From a checkpoint of a small mixture-of-experts model trained on Wikipedia.
Size: 9 layers, 66.1M parameters.
Experts: 6 picks a token, a softmax router.
Training: 667M tokens, 5086 steps.
Below are experts of layer 4 (counted from 0) of a mixture-of-experts language model. Rows are named router (the router's row for the expert), gate (a neuron's input weights, with its number), up (a neuron's input weights, with its number), down (a neuron's output weights, with its number) and show model dimensions 64-95. Each number is 128 + 24 x the weight over its row's rms, rounded and kept within 0 to 255. Numbers have three digits each.
Before each expert's rows: a language model's description of what the expert responds to; "raises" lists some tokens whose logits its average output raises strongly, later layers aside. This comes from a sample of Wikipedia text that the model never trained on.

# expert 52
What it handles: Table and list separators
raises: "\n", " married", " part"
router:099093133152133111128103135112141093166102128116110117113160149163132119152158112135146102162155
gate0:075117141137120139100148147100167140180087137090145070079122104131181143090115113131149142148149
up0:152155109115136174171144126128121150169190140179099159145124107095074124076113114149105134173155
down0:145150143135139135093158098108170108162168150125122137112090105104133112122109162122179093105125
gate1:111123073141154163131101095124128086172142116121168128151144156152119101112172197154108120110180
up1:166138121095140084105152119166113134123139156143088122113162161138122083125083095136162155081102
down1:105137160135138134098137161163118172143105162142121098087099148136144109122085131186150113145117
gate2:100141113157155144129181086135172121128118120118114094148139156116106122132111114162107132125163
up2:162137157122138126088146124174103108109166130138160138097154145111177116126122150118158134138102
down2:109162145120130130101109134161116087077119135152125147138145144095096135123129122140150115119161
gate3:092079099148121155090136116150178126158082100092154122144128132127119126132120116101125094152138
up3:109157153103127109135123148125128125117204116082132170140098125146137137122099173136076130069108
down3:101092117163126130181124089122121117156140117095151128120121169119106131097137122107127119145160
gate4:143090118108129153109113102097171100178135102092142138122151139138166122086144146083123146106171
up4:118132146150105124127131107118146123087135142119125122106107137144102114158086125132127121131105
down4:113135146130120170124125107098114106120150129120119123135107107147134091139135141128157112123125
gate5:108147129144111127085118168185182139118100103132117119127112088156130120125153102118081147133147
up5:159145144137169135096176117119136140082082112108131134140113121141147170173125121132125126130123
down5:129110130138116113097138119162158140117132118101158128125136141099100210141129104141120098137146
gate6:153090127107112134170150167100190109109100133110181072150130128109153105112131152124054112137171
up6:100152076123152122091115131152117090097153100156151138119134140125105137121129126126154127125159
down6:138107153123139118122120120091118088147176182139140149147118133145134135155136137113139125122116
gate7:125104113125137176104147110102119143134112083141157141125129162135142123128125117144108125105150
up7:109138123105133140163153140146105109136129153161166143131157140165080121084125111128152165129144
down7:125128100121131157166115112120124140172169113136136154158156114163119095126139105132109136117139
gate8:101096103118134087135094127171140148072123085130140147127152210133097139124141135126072144110148
up8:139144113136173113109099132115110061123107100134120104120128132139140176135154127157155127135149
down8:142121119127141110138107139138160101159112139133140115098109150097154163136110117133107141098153
gate9:129135143165127159079126142144109124141114083112162114099127106122081106155098137101151106116133
up9:123141125107114125126149139101114147147106122157134100077128148117088125144115158092153130104156
down9:122128126111132122142119100103091109076134138143061139111070114105132169121126168164133090140162
gate10:136085089101144098134143066135104142141122133091139151119116180144086145086128099135161111145146
up10:092110113130142147145102108133142124124116146127134128138108110150122200156130119182117147091135
down10:078124102161105128097128104118124091105124151152131079148107115148105155146097141139142127104170
gate11:144136116083177098127153123073149142148083126105161158172115132133120140126132128148095135141114
up11:124089116155121136123106119174135115151100122097149125097129138085148071115137135179099122121114
down11:124091118155090104126142118103122147144165138133122132110117135137085051122157168120108120152114
gate12:117100136166154091109106097121126128150095128092144124114137105161068111108124120080113156098150
up12:152131102102104087160156165159163146082157112127087103115137110126151156158184141123112131138119
down12:149105147112100142132137114157127176138147113096103142152134150119136149111119129161122126106155
gate13:086098158134136139158155097123118105158141162091142073072130152124087156121088173137121118103131
up13:141135131157136100172144111129143121105168142140108147169086160128130148122107109099116093119146
down13:131104164126106150166142140181144117132088138119153138133104114126109122110154165141130125119136
gate14:104133126136083142131120111100149129126096076154145105122131126115144060152119137156131135094176
up14:097121144143145168121078120148109121130116116130128155143113094146073083148151137139097093105120
down14:105118135074084138203111146125120130142089147153123106124140145117130127100137068125154143100150
gate15:140109117145091129143142142154117096162117136101146103087122130095110098132103124155127150129138
up15:085117118109144147103155146115131120132126114112154133103171137147129145169125170112153127166122
down15:108122062150121143101123163129142089114092120149139116138174129136112126135143122130124129153093
gate16:113091123168130129130114142127173133141108106132100159105120159090123174126124103136087113135131
up16:176146108134139117120113142141112116139120126118161134079136132143158154171124100127112188159077
down16:110111105141134136168137134119151114143116140147149159129095120169106135158152134094119085120107
gate17:158117113120137144119117107123163142131118133136155120135114109152158136090109131133123152150166
up17:162129109146148151109113158138163114102095132124166116088170124163144108106158101132145109128163
down17:110150092154144132105125100125102133088148090126138120133079140150135162159150127108109104125119
gate18:145166151142114141081108124083137092129160081123150137116150114147110145119099129117108068127159
up18:134148134148090139117128136158148137155143090100088148172124126111141082130116094121140060092114
down18:095144112115131115119089139137130146155153126118093102138175160120132078138122123183101160139117
gate19:133104137189108136116155118091156136144110148114136140144148156126114108120106152134104102134107
up19:140152108158168146139109106134120102138119133145118138193131126105128193134118141071147126127102
down19:132124128123135148120155064130121106140114122128111139148165143129152145089102106115166112150108
gate20:115108119141140108114148147143174132172149108172105128148108115135131130115111162161151122143157
up20:141161080151108125185141112131118098115124115137122143164110155109131121080134142109137142153151
down20:147093148157132141098144195154132132122086148102132132108120111160124138160177148133107081126103
gate21:128079099149113124131146164145152115100098141126151143133201219131159129155102122153115124141137
up21:129142113138085116084127126130115128136143099102120113127155112075127124168073130108168150103131
down21:114152111151131122121089115169134099157156124142101106180151138126116181097119099133150179141111
gate22:136145194118113162140135132128143099152135154118149113119108112123113123138142133120099155156122
up22:100139111139196142136117153099137152125160127109124177102113164123122106098118074131109140121141
down22:140156126177136160112157118152132144144132135136127146130137130141143098104127091154183126170133
gate23:092074107123144118117098133139141149097125108153150097120083113116093074127148152149092113105166
up23:096121161140146090117180147114167101140120148172212128118139071109138116132138126162112129112105
down23:095123127094163090108138123146127131161118103119145133103106096144116128172110137130145096121137
gate24:149091081133127151155116109151110133146149148160137103143146181149121092150081119086098143112147
up24:137111105107148136139166139156111118118134133091132114116125136097114114123108136128165136134147
down24:120130169144112121141135148143160120099125133135173100152126129137157111107137090110128129142110
gate25:095130155132137108145111089115154106144142132149122147102127107134077117091097163119104081104145
up25:149132086139103122151113118137108137131140125106130120134145126138128140123109144143143107125142
down25:166114107131153159156110120125085159126078148127125134123147158095139096171130096087153105107117
gate26:074109102124150137090091103127121097163131091100162151131120115150101147086153177159100118139174
up26:107143174186138171093123140140144115149124096109100125076164122128109111125154132142113123127097
down26:143125124117120100144194115121094129132169160100103140166095151137087151121193155124086112127111
gate27:151143119137104132135122160156114116107128106131130135106120173086105135107101142113135142108171
up27:128128143132143099115146126121100145183098103135120113124102133123105154156150113164126117133079
down27:101141160098112120170113114081113108166146118161171151129088124134142114133146120160101131160173
gate28:141104117135093128102153158130126136140116064103154169082170126113121174128082132138111085139184
up28:163164122111161141151110132110149146129156109132103071110128107110143118141122163134170078127161
down28:090152111129179112106128097099135090162109107119138094139128130094119116148145131142132135088169
gate29:119132157156155111139169082085144087118099126123154127147123138109138103166183136148108147111186
up29:125130130105147110077116123097136114139141115135119140118138143148157107152141152109153113130147
down29:119121117102089129124165117130124137125140142159147124117147142119125069156109125084116143081097
gate30:116106102134156111094081163159135145093109094110099114098170137115136106083099115132107120133098
up30:136137152099120124126135154119135126110116093116121147163113109165142144134117130123155100117110
down30:151125131093112146149109179154157159083103125137092118101134097107141127145129085162149137156132
gate31:126061071137127146146115101135131154127096129112141128105143146168117112143132157112108112141095
up31:147079124143145122076157139098130129178133127104143095125132146139133156100128170116133136134119
down31:106114140156136110106117122076174131187117129112129131106132095118133128160153112097133141115133
gate32:100117095136103141103112092091147160159109130101143114101129125144099131102089130119176163107111
up32:146103161139122087150136097158126128144099133135161127108143134161096125133111121140120116122109
down32:108137134140128104167094122136117110103152083124146163171154120123128146120160124115142134128145
gate33:142093105149109144132099144171129125119134077117163120154153117144115121170107128134113108140145
up33:118127107104129129121152166168133110093127129087113131091159109131139131107099140146122136099133
down33:135126113136090156149137084099098130150119126168139117110122153114132159150120086077146137193143
gate34:070138130102098133140128154161116133142112150122131092102158131117107120176145097150136093156140
up34:139100143147114155113104164128145112132148093162100104112112127112159114090070117157101136099098
down34:122145120107157118127137112118134090084146167139139156176119128153081095139141157116116139153104
gate35:162124078151088080148158153127161140096129112126096126095151131138111132131143158128168120131156
up35:118088150156146128146157136157152137112143117164154114175100132117159120166125105116131160117157
down35:082131083122119095162113148117127170139129087152099157137156130100118160165127133124090097115102
gate36:135140102158106103101145138094128136147123117138139137175150134140107118098115055099094117109165
up36:165138124176155123151093112113108129125082123169087121189160168147090094169119156135170098120142
down36:109117173124140107130144141171126122153134127092130122159140177086111101171137144115203095126132
gate37:119134128146163155132159118110132114162131111113107112058128158153100126142154142110131092108167
up37:136125118161148144112152149116153129099161136143094149153109137171093122120161116102126100071112
down37:171093142112106112067126150088122140121139135120122141169104111090136137145117141154134113109130
gate38:114110143133156093112174124117126124109122119078146083102109173141127081101159143135151124157085
up38:098131105135163125166138118124144172097119123153134140126124155111175122111113104087128120110113
down38:109103111133121117133113129133142139113110098132123147109144118094121098156130132126105114148087
gate39:150107101178123132106116163172160132106117098097139166104137098180112134128099138160133120120138
up39:122167138099127128142135162133108128139198170115103106141106131106138102096161145165170131113115
down39:116144050122092116126122126141100143137123094134104118116111155144157133114103117141150149150122

# expert 35
What it handles: Places and demographics
raises: "]", " of", ";", " featuring", " are", " contain"
router:105092174184145108116082151118146091180110125111122126122154159151140098155122107164155123139162
gate0:103125121153157143114115174127149083152073102119125143122140142119106114127157162126116134136123
up0:136145176167147179119143072100124139172143120129115144115140117145153145153135113151128157137144
down0:142143112109138151142150167174142118113108138139132104126113132105120128138099122157140144117111
gate1:131148129137132128171163089136130117131164120096127107113110132147125180128091170140097146104126
up1:163107069172146125142127156137159189156103159117133118116138094116149129107126146123124132130111
down1:185155117155172164135163136136154146153109166126106131122130112133167126114137186152124096120084
gate2:132128117155108131145127133111121124107129122110147117137152107138124083127116126114192106105133
up2:122157106182098130118154131098120148120128146153128113099158127101147139157107133162098094148158
down2:141115138130121119120116122157121120084137121139084080118140131089124115069155150120104124099119
gate3:119114107108057147103159126174103144157142102117122169155110164170137154142153123136149169108130
up3:113150110167133143115157134164144159140115117103115087157153102126092105141177135113151124134071
down3:125120090134135142108066092134091076146150119113136114148152129107115091113139107085165065157113
gate4:124121091129102106104112110084133134151131151145108117120179129181105135157134082130128162119130
up4:140159124176118142110113122116124106149076124132150133155118124142126186113117160160098119125147
down4:132123097123110148099133145145125132128151100122126144104129102097147138121124124152094113144139
gate5:116136120118133113142131116118086120145080115125116131119116151139090079135143179137130166083127
up5:148126128126152118176147111135113123083115128103113150134128149125174171133099121081072124123132
down5:122123128141104170150097142146103149152107137123123110147147116102151126130120110172142070099114
gate6:177109126106107105104135128121159143149107148112120126123106146156118121103128114111159121106160
up6:115151117118198162132175156116107124107180166166130149111137165112092106134133121114142133160131
down6:132094110145121119123120150132098136083129146146151167126133128147094136126131088135107085075148
gate7:141142082143118134136105109129130136122107097093122117136142177127087119128161155132114172130190
up7:165151123145148143126113125099092052096149126147101167109152130150152105125158155167108124129178
down7:151084157133114119103109163124112097120095134135150164123143134119150160105140125144153137126150
gate8:109092118144135156139128116139149122138131132127139135137147161136170114149102134132125173130171
up8:151138104112133173131151132116147103129104157110191109139152146143154183155101143122118135105109
down8:186143161132122134135115152159120145130122118129142069117122111126099086114122123130173171156156
gate9:114148117130118127149174166170125174098098076101088106104111146113178157132157120143149123150166
up9:115094102110108126122132116128119171170090114119102103113127121176163145151128106177103109150078
down9:171101153127095130101136180159144145142078126136144098123115131088133136126144108133089113109125
gate10:130106134112103113090126112159090182158136117139120172091172164108110106151119102115165148129176
up10:109107128127144115121166124121155124132113120118152099144069118140108136114144110153161095110123
down10:121113111116141123089147116151105166132141138157138146152082128138162078140137140087159144114109
gate11:130111155149114154149091146126128104129153109107133179117150148170095155135129142081098165124120
up11:129109145144148118171142153160119166142143099083125136127091107141156155172132152132145124106103
down11:095118155128160139142133084178086159118128123183113130124112122110112100146140116114150167093127
gate12:148124141132107106139079150134112134146119140123173129123153150160124131137161152126115114147187
up12:113163124127116170116149108161150152124114142132130073148103115155116107154135119110138212089133
down12:131099122113117116074154116075098160138125112115130137138125114115151117129082128116184112103134
gate13:097120101119137110108106149105155142121136110127176119100148164114143149150101133107153153090123
up13:139108149116158143124154089105140137179145164103146138097127140101142135169107121137108117163113
down13:098091119118132130136111109120142121142094091174142122123127139132147141139098116153138131139104
gate14:122093164128140117142148116101140139148094101112149123130118148118140105142112126121109140099126
up14:108143101100093081143114148093156139136165169108146080131149103136159165171133152172110176137112
down14:115169143121133114095149112125122130108121176196124132143144113084161144106101103149126188110151
gate15:114087140161088138095121173126137111141117109129133141124136151130132135140092150103101123155122
up15:113145123118117135155171102141119125161102113084116094169066147079124123112108141130132090123130
down15:154145089159120153162108162143109172116130126144163077118144164126162101144137083135134095125117
gate16:116103146133145116116120141119168110175116101129149153128161167167158112126143126106109135107157
up16:135130130141110128120133088173094112105099106122119161138091138126137132113166144143122085108129
down16:107147163111167148143122185106132099104121163125162146127154132127132105134116123125152110110106
gate17:126102165180099099132144137151131129134167072112110088132161140139123108156080130157125156161150
up17:137136175166121116101105135098120116138089145194154148138124137165123114148128134094091126107111
down17:131116102165110134118102110081146105155106160175118135121109123141146133134123135133123134142114
gate18:174133149155136129120129127163134171148110153120156099093117078130122123136109128121124146108156
up18:092131070152154089127098150101117121064154109084142128131105133177132133103176163123111175144105
down18:153079168149096108109124128163142125108097127134128131151114155135116127154144131151119131091158
gate19:141149180183096138166114177125120116140125115138116100132136174109143095122114147133110165130130
up19:140118152120094124133152137109126160134133091175154163102118118111103150147108151115130088134147
down19:096088146121081164092124133115139146131115137120127100073133112091157136135161148143166163157142
gate20:138139135108129136112134101147104079148126097117124151141140132134114074174126124117139166142166
up20:133156121149124104152118145140117146117096108172119128106091044129174124102133106138136101127138
down20:139127126136130153086121156142179129090155150126079106150105101143124174113156113164145112137120
gate21:145117156148146135105116140113139139120148127125131148121165133134135097106108115129093162111093
up21:148142127132087102108124122145165121100207102127153097105124112112182109064135128153125114095150
down21:126119116120099120121107121082128109124156100098104111098103152097151117141109124140106138068105
gate22:138087120125095154109141122140123132167141118154091140125165124167096126126116157150128124163121
up22:111135080100119144135141107157110099129098176125133126085141136092122106137125140093142109084108
down22:124144173169157119123117140118148100156142168150088101126151141112157128146123164110108112108111
gate23:116127124121131163173114090122123143127084144130120141085144151159163131129182104116102163109145
up23:129120165116124142119122088138119110122107115138130161133158118159116142153119121103127132123161
down23:130140138064134133115153090117099112149129116092119152150138062155125130090131137137149146122097
gate24:169086124160105148156139128150104145109156086086129107094120202138111103162121148148167138101112
up24:129141104133153186109117141075148134122118093103159112087125127166115089126083126161144155091167
down24:156122110144153105146139141141114131121162104159136183100111101113138097161146128116124151130154
gate25:114098168134078146138141111101103143146111141126121138130113144148079129145132145173106116106180
up25:124133097137115111134140147155146085099079148117119111145124124128106124157106130106092157167132
down25:155151066131130159135180177098110127141171132115102137131127090132114143132147117082117109152073
gate26:121144155133146176134090164144128111131097117173109158136125152143116127153149141123113111075145
up26:128138170115120119151120118138127138138154172125135145127073143116122136095145151140084123117115
down26:112154120090130104134116130179166133135160128148118154136130118157132133140091114108121099128115
gate27:128120147148131131128128162141131085089082149173149122137177153077136162119157115110103161083142
up27:081146138078171139081090154114149129122106123175110113144129140095135161103144124145132109155095
down27:132151114129151107132117129107090146132076090138169157146140121159132144089117147183144066163107
gate28:125131147135122115146140152137141105139094125175131141134165158156098139127146129122129150144131
up28:137112123144154143123136154088111162123103144121142108143132124135113102113128144103113148083137
down28:138130138151162109129149133109170112185110135141155132139134100151141143162129150115179088146095
gate29:152111137109123134131122126141111117157140087114148164125107161129142109113137130130169118120143
up29:173115101115132125116133125134107132100129110069108157122122131139120104169130140140096117117151
down29:144086169122143149121168110094150120096130136080121142141109094115132105136136147153127118134107
gate30:108091138123117108124153109138085153135076108143162122124123122142084134166115135178125109108185
up30:127120150181159178104175121147167143139090126132099116154107122109140165122123128098147099094135
down30:127133098114140125130199118088140123115133149107127145118110107144120147126143112081142154112159
gate31:141115145123120081143109174121136135170132119145166165135175125121137101114195133139149118142156
up31:100106143076100121140153119096166131133152103145116113151111131147205136193116108112116129124080
down31:112122124181134146161175127112108117112149103131142105157134138114134107133132103142132096143088
gate32:135155132151112096140160129110113168175101100130125138147190179117162134110128105110131153102169
up32:116150134121122134113102144107116130131088122150154148127130131119093161069115135096164144126094
down32:131141109146106104118135103128129126153112127124113119123147154129105153116132140130109097151097
gate33:139175101150096089131117115110099134157087132112102155072143113145103151132141100126115135131147
up33:104143079128075122136159151132155132091121137136117107104133113109120063111121140109122127128127
down33:143073117122108145128133117139146134132091129155169154122104122140117147119139142139155106052103
gate34:119092145150147105096128172147138107128142115114155164126101130145204104145114134100134161109156
up34:143155126124139106141098124136126163113175125137139144141098161099126124120106122107136171084179
down34:135148139149144122129123126156110129149131145201141158112126111100145143120149125099173076128124
gate35:155169146122160189118159110175135138143090136143120100119103152128098170141149152116154145102204
up35:162148117113158143151097104135159123124138139153178139118127156113143149131124077134128083095112
down35:155136120113124133135148163102162148089097132136146146143138153193123134186065136109146145123108
gate36:129127133149094147139135156123115126124131128103101080094150128088157158119104171134099144100137
up36:144128123092147121112156119115151140105194141108100108128181071119174156138130127130094059104118
down36:188123074110128119124071116129172092136088123140163119136120115121156123163135115085112165114158
gate37:144121141162132130131123132153161110123102101115156137115125133154151151162116129101124174114154
up37:113129119141117111104076093150126134111105154113092139142105151116129157129167124109147125096166
down37:156106112121144095078103148136094082093129148119148132077125157083151111155120127116136116080134
gate38:167088122126120185159130124131143161143120116141159083117120140161149173112152144136121105104163
up38:110092112151098125166152114091128127110136101136130113158145105136096129124122114113096099144096
down38:141091178119127155097073181140163119149124143129130098088132167164108172145157144106121156108168
gate39:127117138161180121178145127165146126151149096118113111121119119132131122129129140133128127120166
up39:109105129126166099140128127127144200117118144166132131155094156129133151146148095102105113148095
down39:147131136130124119150127144098162134124159154134115133090154146139140094122099134114140147112107

# expert 12
What it handles: Word starts after parentheses
raises: " ===", " ==", "–3", "telli", "-8", "ity"
router:091110158160153113111101139113122106170100136103120126124156161138139111129130114151142105155152
gate0:115113114121133117152102164154124124113130090091164105129107084103105118081131105162129112115180
up0:096152136137103095104094128118108135095115152111135113144126141116112134140163149104130096121106
down0:111142141096108130170148122146119124127127140106133095171147147132112151136150155133125131102108
gate1:117136105154106142140144127119134124105106166118140111138154160105146084156090129142138110144149
up1:160098123148110153125107105164111118079109109149151139090150125114138117143147120117167115131132
down1:154128140123147080141119125090130090125131112135123104152141145119118109111160125135077125107101
gate2:094162174165160097117155129133132099136073116080091137143123123128139099128118165112139149103088
up2:132141155136126135152156156128107141100174126093093168184129158129080130117142155108138080174155
down2:099106122123158090154125128133135154099099156139130118112141144140117104160166120107125137121115
gate3:129132151168127103110104148114146146135101171153104123130112135115138141108144162149177120092134
up3:101118121141156140139122127158161139140125143086113136152106166108106143153135148135118080166161
down3:142131148105148121065127100071176116124111119142142144140102158135104095135145145142148085118114
gate4:135166152150122103134144109145134182124138194114076106115126146131142108117110148143114142123104
up4:130133133100147111115125115134152118179092122158119109137161139152135121121151143121154136103117
down4:137136117090161122125091133117137180136160184147116098170141150103139119156138163161106135173164
gate5:119139138123122066117118147134138127104091141154086114137110124167159121114137099179124140113120
up5:109106129138165128149174133146134103089109180115155156109145109117155107138103145136098143106133
down5:126100122135153143165106092162098134139121168135100134153149137110139128106084131166106119102111
gate6:120138150180114139143109149106125161099115153100150120155136111125114107155122100098137088135113
up6:132137163145086134135103139127120164114078149103132104071088147138121127139137130136132106102127
down6:144153120140085147096168130142143160089072126157144097192158137135122133170087111160137152104122
gate7:137121103100106126138133136108130148114138140115148132113130122101141105111105162121117111120195
up7:145119146100139122150150119127145094140119106103156103082105102171114104168146162132144109154114
down7:110153124153119139160136144154115110119123135144067120117069149120141120117140095149140123122195
gate8:137115141164122145148102139118106111158136142065076164127156120132140139156135150142130127135144
up8:106116120129090188138115115143101146154125120129126089106126162181135172140145164115162119141173
down8:124109138124120148139130121163170129124137150144126120107164119074152151098120107130128140132115
gate9:119138137139144095127125125107129129155073136100154089110137159116135112132122148109104144139151
up9:154154113120142086166097149174148119094170088113120151118130134090116122138123141139118110122134
down9:167122124147165135118135087137117131151189129111139173130143102098141129139154127106164093113131
gate10:136136147133160126126128113124115116164158125116177109148138116165172160111126121119176131125130
up10:140121155108152116134174125125130141112119118142096140100085157135141099132119116084139137111121
down10:108114096185126120119122122108142127089140089113137124130134158131114120127107096103098090141098
gate11:115146151177137092137112137122122139113081115137166127152132119141127102155148127076132146180128
up11:157167110124111120143127103157151115123119136144140150114140188143095134123125148139134103118099
down11:114133142136123112123081122089097129131104130110140108091123163121091110115109154106132147173113
gate12:115138161123112105068126096106093117101149135127128166147140155137127119144113118132135116118130
up12:084160184105119105173135119109138119128103117168113153137110136107135115177116143154148137147158
down12:114167127142139121135133128103109135116158120082143156119131115138119156100117104120127148183140
gate13:132143165108110135133121128139123105177116124061149168116141146134142103128138169121161154113160
up13:134152135075155134140116139113105136117141143178118112164167109143136142101128125136113137137107
down13:108137127125122121140154103059183099159108110121126186104108132176077121142099126095111152173133
gate14:102137102150105126107125118106135134134129135128111128136137153138126110096133121126120111090154
up14:100134075134159112143133124122124174077131148122078107124090139111089064144122133160163095102098
down14:114097103125138131115132119136132145083102123110101126119099091165160166130142133125100123122158
gate15:129117170147130140121106175119156128123060121117183161120135151143142093102083129139133116124141
up15:121141101139114155059149118157129139116107119131102107149152143133123138162081129141111153139145
down15:171158152121136110148161124112168139108132122093123157120117104161107124117129140126103099127171
gate16:139140118125132089130161112149114162113116152116134139115091160131170107181122175143177148103131
up16:115111175087127141154124145106131143093119141125122147114155144140135125143129181103091107144143
down16:169147126101102115061167097113130113138150086163134148163134190131107134128094135126099136119132
gate17:137132151139128120137151133128131135101138116138129157109123136124199111092101119146137159103103
up17:099141116157132107147075141138108125125149133147066169106161137127160115156115142146103114115202
down17:072132137136108096163133134110157161138104131114145141157116128110148121128119148120078110108117
gate18:140112139131106110131108128122135184130110131081184115147122132140153113162134158097129137096146
up18:140096142144168121103122109095171196076124138145101128131129096114082113154149161118173129120181
down18:151125127166128157130143107144108099118113165108123120110094159171136138174137118151173161111125
gate19:144140143173128127138121128131117124150132113126122100146127104142106113132144182127126131143080
up19:106172142093114167098089149102174184144121123140113104116156085147145116162141132075156113106157
down19:075098149107120171141149143132093091148130091137120115096141094122114111120151156117145118132128
gate20:141112132133145093149117146110142121161129148132179083123133113147122113092072133121153180161153
up20:132109155138115109103153101142138138108112138118120164150111140135117116094121094081152102172108
down20:141112145105109107147115125122139136136143180104112153135131134139138110152065140154145161104138
gate21:146101122104119124157109149075142135139130188079134141135171132163173158113112137107185146096121
up21:158101117128123110192129128132118107106118130157116114144139144115097145115140118141164108110128
down21:146103153138156115146086131117139117148154123126146142143122166130122145119115131096107153125151
gate22:118160135131096132138130181124139128123084118131123113146150124127153104163121146144159177136111
up22:142163101120137088114153114125149104114074154107084092120109119115158109175104133114154150114103
down22:147151128157120108156132058142123145159160114101099138131137063164127139161137138117094136153117
gate23:114174147129160170109133150165107107158134145134167121184116128117162098102121114114101144134127
up23:162142105071090083160108107175129173121108143128145118098153117167101131126123151132142133129116
down23:107089172147152176171140115101170128134155113080144142080133081160142109147141128116124191113132
gate24:134158128169145104150078100138142091113087108133169111159107149163125154136120105086176121124087
up24:134113103171101127114117093131120141090144142094138108119108160113117112128120175134129106126116
down24:138142137122111166112134164109061160140142085130104148111120146115109117160160129109151130112105
gate25:110122151135144140116130142115128107121127146086161108130123146162157132128100112143185106117185
up25:183154125146085130107132156125108126115129084128140106141120141158135124131137108102138139108140
down25:112132136137117146125154147169102150121103160147117102135103130133165132122084114103111141142142
gate26:137167134141150186122135146118157154121111105099101108152119121115155117164126122121139089113131
up26:133084122103169111113099112119142112161177094108111099113105093123134150135113098127151111138147
down26:130119121136149127138147110121143166121124159098116120090134151180157115163161132135130110124112
gate27:147141176141172100142093099114108122133140194096158120183152142115141162133074122137148120119162
up27:176135137133080147124129164095136118140144126150107127121121146125121131109172140136131141138108
down27:116108083141129178098181123125133118164105143110113146135127075090132148118122090125089121150117
gate28:118152119096152124116131132150140183138121171126137121158123101123165127144131144189132137123128
up28:109163106113121068137082152101101131105095097163120140084138127128131146127132115149128115117133
down28:083146105091142129089136124108112122142145156118116135133121161143172168100112118103133113155131
gate29:130125127136123090109152096147134119152151131171117116086133088115143127085126128143166154100141
up29:100119177105119145105163157166119115142103107132091133154131089097137106115115153112114199129149
down29:114090124112094169152150113164106123147093119114164100147114111129155141156098153105112113152152
gate30:096138148099177104163106132131141108136109155079119131122112132145197105132135124096120137168124
up30:126155114109151152127112122102143128118114135069115133179100147155139146134140146139128103122156
down30:185123130148118117108119135117138098171142159117102147114104070078126138150097164162156114131143
gate31:099145139115159132130114088121106148128087105134121162092126156173171106110128096113161153131120
up31:137095163135152110126084163130082135136140171142138131132122132140171121093077144119125170062146
down31:159137159174162149153130108125152132151068136168145137119135100120113144139200103120118115120101
gate32:130161156155125143128123136164121183150114153153130131163116122162127118177107146152126120125117
up32:142090125130145106130114118096137169149158119090136140157112157142191153104146108099122151138151
down32:102128090121161135144131139118141122130134130126130114131118119122190148082099116122149170121119
gate33:077140135119151124137112119148103166163094107118147126108137137167128150106079152137140124180169
up33:148130135116113130119126161128102191134178115111107152155087125175153096123125133138115173106105
down33:121112127124126165100137089158118109084102165126158113145130124135147156142139120109147089117147
gate34:134172135132120155116153087094087116155114091125154095131124135142088099144100121170165136136060
up34:170119147127103175110109150125135122089158102155113105118125116155159130123130113120096156143083
down34:109106131102115117121140184182114136174154132117162099116083146145131156119119132144122155149126
gate35:109124124155119107131110133100134163137107147118130096074136120153138092097141117131125167131175
up35:117078134153174155095133121112102114123094126182095099126161117114151109106112161147101129115156
down35:118121122113132155103096086098127126113089121102085121092127145130136135187122136123141106137088
gate36:073157104129155138102141132112131125124112089127104127111126132142117173146120109129120095181123
up36:098144176092119106152121120081124088141105068148122150125160134137121113137140148110115140139137
down36:153138152105111127162120130168166096151176136129159127173078119135100119121122175114118129154117
gate37:121158164162131123115103156109134116096136129122159195143159152108112095133123136111108138129155
up37:161144075166086153099158123130101134144095138109093119132120138150161157165132114112103168116105
down37:103147122175105101195150122079151099125131113137142105102151128109139171123131113115130096113127
gate38:080129107129141087128134131142115124154097143088140140121137159091131155144090176127167089148183
up38:099100122126114115131140118185111114139114128129145110099136118100085092103137129090133117155132
down38:129139116129095088123133125076088074093097152147114126134048131147119128149177130123135126149122
gate39:103127165129086164132132162089133138139143156119148080122169145146174156119112119159128127118145
up39:158112086095159106131146123133077101156144110157150141121146148131125180132156143131100117122146
down39:088139096104137131137159104142153170128114125133134090109170155128133115162118124136110136123102